Weights of a small mixture-of-experts language model, trained from scratch on English Wikipedia.
Size: vocabulary 7509, 10.2M parameters.
Experts: 32 experts in each of 9 layers, 64 ReGLU neurons an expert, a softmax router, 4 empty slots to pick.
Training: a variant of Muon for the experts, 847M tokens, 3232 steps.
Below are experts of layer 2 (counted from 0) of a mixture-of-experts language model. Rows are named router (the router's row for the expert), gate (a neuron's input weights, with its number), up (a neuron's input weights, with its number) and show model dimensions 0-127. Each number is 200 + 20 x the weight over its row's rms, rounded and kept within 0 to 999.
Before each expert's rows: "comes after" lists some tokens at least twice as common just before its tokens as in all text. This comes from a sample of Wikipedia text that the model never trained on. Tokens count by the router's weight.

# expert 10
comes after: " |", "|", ")", "a", "\"", " Ward"
router,181,182,215,184,200,189,183,229,174,213,201,192,166,185,200,202,194,183,204,228,221,191,188,231,217,184,198,210,232,242,166,196,220,221,193,202,207,224,202,126,166,216,158,201,191,224,188,193,202,192,193,177,186,220,195,164,196,192,177,212,211,209,223,175,178,196,202,190,201,172,222,170,216,231,182,184,168,202,188,182,232,172,199,213,201,162,195,202,229,186,215,175,183,185,184,219,195,209,171,203,189,211,221,225,203,213,168,186,201,224,226,212,208,214,222,220,201,200,218,238,167,209,214,197,231,221,193,217
gate0,243,196,192,210,196,223,192,187,165,186,230,206,186,192,179,208,212,204,215,201,212,218,222,234,191,215,167,225,237,201,214,233,196,175,190,241,216,219,203,212,196,192,159,215,174,194,195,213,213,202,198,231,213,207,231,212,219,219,213,188,238,177,250,219,224,184,147,199,210,193,223,179,209,177,206,195,199,222,218,227,209,188,218,182,193,173,203,180,254,180,196,198,199,218,158,220,235,203,182,170,213,223,219,213,182,202,197,237,214,176,209,190,191,210,209,187,195,181,229,192,184,192,201,206,208,214,186,202
up0,197,196,202,229,196,229,215,214,213,204,192,197,221,184,168,245,179,175,202,188,174,211,192,169,211,198,190,196,212,193,230,196,214,216,171,166,243,155,183,229,154,198,204,183,200,214,211,230,183,206,184,182,195,193,176,208,217,215,122,225,173,182,199,193,229,197,211,213,187,193,187,211,182,188,184,204,217,199,186,214,219,216,200,204,189,213,187,201,228,174,211,212,206,249,218,211,178,213,189,172,215,188,191,201,197,224,191,212,215,209,176,189,174,209,219,200,213,238,224,205,185,216,186,225,210,159,221,211

# expert 24
comes after: "-", " (", " \"", "/", "==", "("
router,177,227,185,188,205,194,206,160,217,193,198,208,199,232,149,195,192,216,217,193,196,221,195,207,219,265,179,238,200,180,209,186,238,222,232,181,198,179,180,207,181,166,197,197,206,201,187,189,168,209,200,203,192,177,244,211,204,206,227,208,183,209,222,184,204,158,180,181,209,225,167,204,171,211,182,193,180,233,197,197,164,209,216,186,186,211,178,188,194,201,190,195,246,216,216,207,213,206,225,215,229,181,153,224,178,184,189,192,174,171,208,207,184,188,171,205,201,226,205,204,187,217,187,202,192,213,185,184
gate0,185,206,193,163,234,185,203,193,196,246,187,199,189,186,194,184,208,211,213,167,214,215,211,192,228,196,181,194,174,187,182,231,201,210,191,206,210,146,188,223,186,175,172,239,208,190,234,205,207,214,223,198,180,187,203,217,203,211,227,206,210,185,206,180,174,214,186,241,191,216,179,189,166,235,219,187,159,232,183,211,209,216,178,201,180,183,190,186,192,222,212,199,215,210,180,207,212,244,215,195,196,208,183,196,165,248,178,223,179,165,231,187,198,222,195,212,176,199,177,202,213,209,198,167,182,229,222,185
up0,180,200,217,223,194,191,214,211,221,184,210,202,193,198,197,210,198,229,194,166,173,213,195,156,216,219,182,205,163,186,185,167,191,176,203,203,196,215,215,190,183,213,197,166,200,203,199,192,216,197,222,196,190,209,211,192,170,199,194,204,163,208,203,190,195,206,195,197,193,234,175,184,274,199,203,244,212,162,226,217,184,161,185,239,212,172,199,219,180,187,216,225,176,201,213,238,202,173,232,190,199,206,192,202,196,179,215,199,172,200,192,172,218,199,186,167,201,158,189,221,208,181,156,216,227,202,185,232

# expert 20
comes after: " M", " S", " N", " P", " C", " E"
router,180,229,194,217,196,192,238,186,179,237,184,215,224,214,174,207,199,192,199,227,179,210,194,215,199,200,153,164,245,198,186,179,194,196,182,216,197,176,189,220,186,185,219,197,230,180,193,225,245,185,214,218,220,208,215,218,202,200,181,194,200,199,180,205,188,178,181,192,196,161,183,218,200,203,212,218,211,172,178,178,211,213,232,199,187,191,192,229,196,219,174,229,207,220,213,169,230,226,231,187,158,185,218,228,196,186,229,212,223,153,228,199,217,195,196,211,245,184,183,169,222,218,197,196,184,194,208,206
gate0,211,230,178,220,223,187,209,222,177,241,210,211,204,191,192,205,200,212,212,222,208,218,188,233,195,196,152,189,207,222,206,215,226,181,191,216,244,193,199,205,217,194,228,188,220,205,207,192,210,180,219,195,210,167,203,213,218,209,188,185,226,200,213,191,203,182,181,194,201,190,207,173,186,148,248,187,227,168,191,202,207,172,193,221,221,177,180,209,216,227,140,226,217,202,227,187,240,202,210,206,208,216,215,215,189,218,214,202,189,211,210,253,189,146,223,210,200,199,189,196,203,179,199,219,193,221,205,165
up0,202,185,209,189,213,216,195,211,204,200,176,205,203,180,197,200,195,220,205,212,223,224,189,201,212,202,192,187,173,222,189,188,197,222,187,206,203,172,174,182,194,197,203,191,214,219,187,198,225,183,209,162,209,179,205,232,199,242,175,174,219,178,168,228,164,218,201,216,186,216,220,211,179,172,213,205,230,175,205,206,215,235,214,174,202,227,230,203,164,277,164,222,197,209,205,235,189,187,217,209,175,214,251,218,223,221,187,198,185,209,181,227,182,178,213,196,165,225,218,207,204,184,210,236,208,205,203,179

# expert 30
comes after: ",", " the", " and", " a", " his", "'s"
router,176,182,229,191,222,177,225,246,219,200,202,192,178,198,190,166,201,224,180,206,198,213,194,190,159,215,203,190,199,215,213,187,179,210,205,233,191,199,206,207,186,197,183,184,203,199,201,213,192,192,199,174,189,210,182,164,213,197,190,217,244,213,252,196,184,208,214,197,198,190,207,225,174,227,218,175,193,228,182,183,223,226,234,172,182,172,233,178,192,160,239,188,202,222,229,200,196,166,194,207,202,173,164,184,205,202,163,198,213,205,188,227,218,220,166,186,215,220,225,233,189,203,195,190,177,233,195,170
up0,200,200,200,200,200,200,200,200,200,200,200,200,200,200,200,200,200,200,200,200,200,200,200,200,200,200,200,200,200,200,200,200,200,200,200,200,200,200,200,200,200,200,200,200,200,200,200,200,200,200,200,200,200,200,200,200,200,200,426,200,200,200,200,200,200,200,200,200,200,200,200,200,200,200,200,200,200,200,200,200,200,200,200,200,200,200,200,200,200,200,200,200,200,200,200,200,200,200,200,200,200,200,200,200,200,200,200,200,200,200,200,200,200,200,200,200,200,200,200,200,200,200,200,200,200,200,200,200

# expert 17
comes after: "–", "|", ",", " (", ":", " in"
router,177,188,185,175,203,251,164,201,159,209,193,150,182,218,205,210,193,218,206,209,231,191,209,220,207,194,186,191,230,202,164,182,173,207,196,198,212,171,181,198,189,181,239,214,186,200,193,188,171,191,178,233,160,143,196,198,208,177,197,179,178,216,199,179,201,204,211,198,211,232,215,213,211,210,222,197,204,216,207,202,210,188,213,225,178,181,219,190,210,213,236,212,214,189,205,223,210,202,161,205,209,212,204,215,212,169,187,205,240,206,180,226,154,214,203,201,175,182,203,214,211,200,166,196,158,184,225,216
gate0,192,203,176,208,213,200,200,224,189,224,207,203,218,199,198,194,182,202,229,176,258,196,192,171,225,208,196,189,179,196,189,194,143,203,230,214,225,145,179,187,219,183,190,211,193,231,215,196,166,165,213,213,189,174,193,217,203,158,231,190,168,199,194,186,225,218,191,181,206,211,182,196,196,190,181,201,212,225,229,186,183,175,224,210,202,170,207,169,221,181,201,182,217,210,183,177,218,220,202,187,186,185,165,215,172,165,188,197,236,222,176,219,201,211,202,222,208,202,210,202,177,209,196,199,169,237,228,218
up0,198,218,195,206,222,204,198,231,199,230,193,217,204,196,228,185,211,199,198,169,208,196,204,164,204,194,183,184,200,185,172,205,137,192,217,223,208,137,193,181,227,190,223,200,197,205,185,208,163,181,210,209,182,185,196,191,185,195,235,185,214,181,224,186,203,171,210,213,203,220,170,224,209,181,199,207,191,214,190,166,184,158,199,221,204,184,209,196,179,208,219,214,223,229,199,225,218,219,172,183,195,213,180,214,191,197,231,192,239,224,197,186,182,202,216,212,200,185,185,206,192,200,192,185,234,126,215,236

# expert 0
comes after: " the", " 1", " 2", " in", " 3", " 10"
router,211,206,177,225,211,186,220,196,143,214,202,167,194,219,197,208,174,210,233,224,198,244,179,156,224,194,204,179,228,238,176,202,168,193,173,189,187,185,191,197,187,232,190,193,181,187,211,233,190,188,201,190,189,200,234,171,172,182,215,188,213,218,190,198,180,199,179,238,207,179,231,204,204,205,217,205,233,193,202,205,142,189,209,202,207,198,187,172,191,216,188,199,238,186,199,206,206,244,190,183,208,186,189,185,191,197,192,186,240,172,223,206,179,185,218,199,215,219,194,214,237,170,210,199,194,230,190,195
gate0,230,222,180,183,189,212,190,205,176,152,223,199,179,184,195,209,176,179,221,227,208,202,181,162,223,189,186,194,250,203,201,179,174,200,182,209,186,202,189,202,204,176,185,222,196,201,212,239,206,167,233,229,194,197,200,201,191,210,185,155,204,188,196,221,226,201,170,245,202,186,218,192,225,186,217,208,232,196,223,200,174,194,228,204,214,214,196,226,173,183,161,206,234,176,205,193,201,208,181,193,165,208,236,201,209,172,221,210,210,198,198,208,179,198,236,183,208,193,207,146,226,199,211,196,180,223,176,193
up0,195,174,227,198,182,203,212,200,213,220,195,188,214,223,180,203,210,192,189,188,218,201,189,261,171,226,216,194,183,192,164,221,198,216,164,213,211,205,188,213,196,180,206,205,189,199,192,204,178,180,198,208,227,207,186,180,193,235,155,217,213,144,211,181,206,205,226,194,206,159,185,185,198,208,192,186,187,199,158,176,233,212,195,203,178,186,193,179,221,233,183,174,167,179,215,185,195,197,184,217,174,199,179,203,166,183,200,196,215,192,216,201,209,166,160,183,197,209,218,201,141,207,225,210,175,196,172,175

# expert 3
comes after: "\n", " ", " |", ")", " to", "=="
router,177,230,234,147,211,191,206,217,195,210,206,214,160,212,213,187,166,175,205,197,181,200,181,206,189,206,201,185,212,249,172,166,217,222,164,193,187,220,189,157,173,222,163,193,194,219,194,214,172,225,172,214,219,235,184,153,214,189,193,197,232,192,207,187,192,211,206,190,185,182,197,185,221,216,203,175,178,216,186,179,214,195,213,206,207,178,199,209,209,209,247,179,194,207,199,237,193,203,230,209,201,203,222,246,215,182,166,181,215,215,193,196,225,230,218,213,196,218,209,225,189,210,213,187,206,215,201,201
gate0,199,188,196,174,211,222,210,182,172,187,233,181,221,208,191,202,214,185,221,202,221,239,243,160,210,222,178,197,180,204,191,214,212,216,205,223,223,158,214,181,187,202,213,208,175,204,173,206,212,181,199,226,220,217,233,200,227,234,196,191,209,186,192,239,210,194,189,202,173,201,177,166,189,206,180,203,228,234,243,235,198,211,198,173,204,197,175,212,205,178,205,184,212,233,193,184,229,210,211,204,201,210,169,226,201,162,218,221,242,204,200,216,189,192,223,220,235,202,216,201,194,213,178,242,169,206,189,180
up0,200,228,186,161,190,230,194,187,188,216,208,192,190,188,183,246,227,175,223,175,182,208,201,198,222,183,189,200,201,208,178,197,252,184,196,204,204,176,174,198,181,217,180,212,178,209,180,225,178,197,204,218,223,200,231,204,196,208,173,189,257,193,188,212,188,179,230,182,171,204,188,220,187,230,254,201,196,177,204,203,227,194,221,215,174,200,199,245,191,196,189,163,204,206,231,197,200,195,202,208,220,199,157,188,213,202,219,168,204,213,183,200,141,223,202,226,223,207,215,217,206,204,195,223,182,200,214,203

# expert 27
comes after: " |", "|", ";", " an", "|---|---|---|---", " built"
router,174,219,234,178,192,178,195,189,203,215,189,215,154,211,221,183,185,179,191,192,184,189,190,215,186,196,193,193,211,221,183,197,190,199,180,225,183,220,191,169,199,219,169,205,228,206,181,237,200,208,190,215,208,206,177,165,223,172,179,188,217,207,185,201,200,193,214,190,203,171,211,196,206,221,165,159,194,216,182,182,191,230,205,177,184,209,166,248,194,203,237,174,210,218,239,245,184,181,212,230,171,183,202,260,204,187,155,179,207,182,199,218,199,217,222,225,207,230,212,200,195,209,208,193,205,196,181,221
gate0,212,219,182,155,219,259,178,196,214,183,204,159,206,190,208,197,191,198,215,209,201,195,239,171,203,206,173,217,232,205,205,209,179,194,201,229,203,201,211,197,226,178,215,227,215,206,194,197,225,159,209,172,192,183,213,215,201,201,227,164,255,206,214,188,232,204,188,213,200,163,192,175,202,205,179,200,176,211,198,238,206,208,229,181,206,207,208,196,200,220,193,239,191,192,187,194,204,221,170,164,197,232,182,221,163,179,223,204,192,186,221,208,163,179,193,216,212,200,219,212,174,171,188,204,178,214,169,193
up0,215,182,206,185,213,171,163,181,178,204,200,181,186,171,179,185,195,209,170,194,225,171,203,185,171,178,197,196,154,239,204,217,173,178,210,210,189,201,174,187,228,200,211,201,185,209,207,191,224,168,180,202,153,207,185,216,213,194,208,204,213,181,210,236,187,218,213,161,207,214,204,212,217,200,207,254,208,203,209,199,207,190,208,189,208,207,187,189,214,195,199,161,200,180,202,175,226,227,204,205,228,202,186,180,221,228,151,196,193,197,161,161,222,196,211,179,167,222,217,214,200,178,222,224,233,192,239,199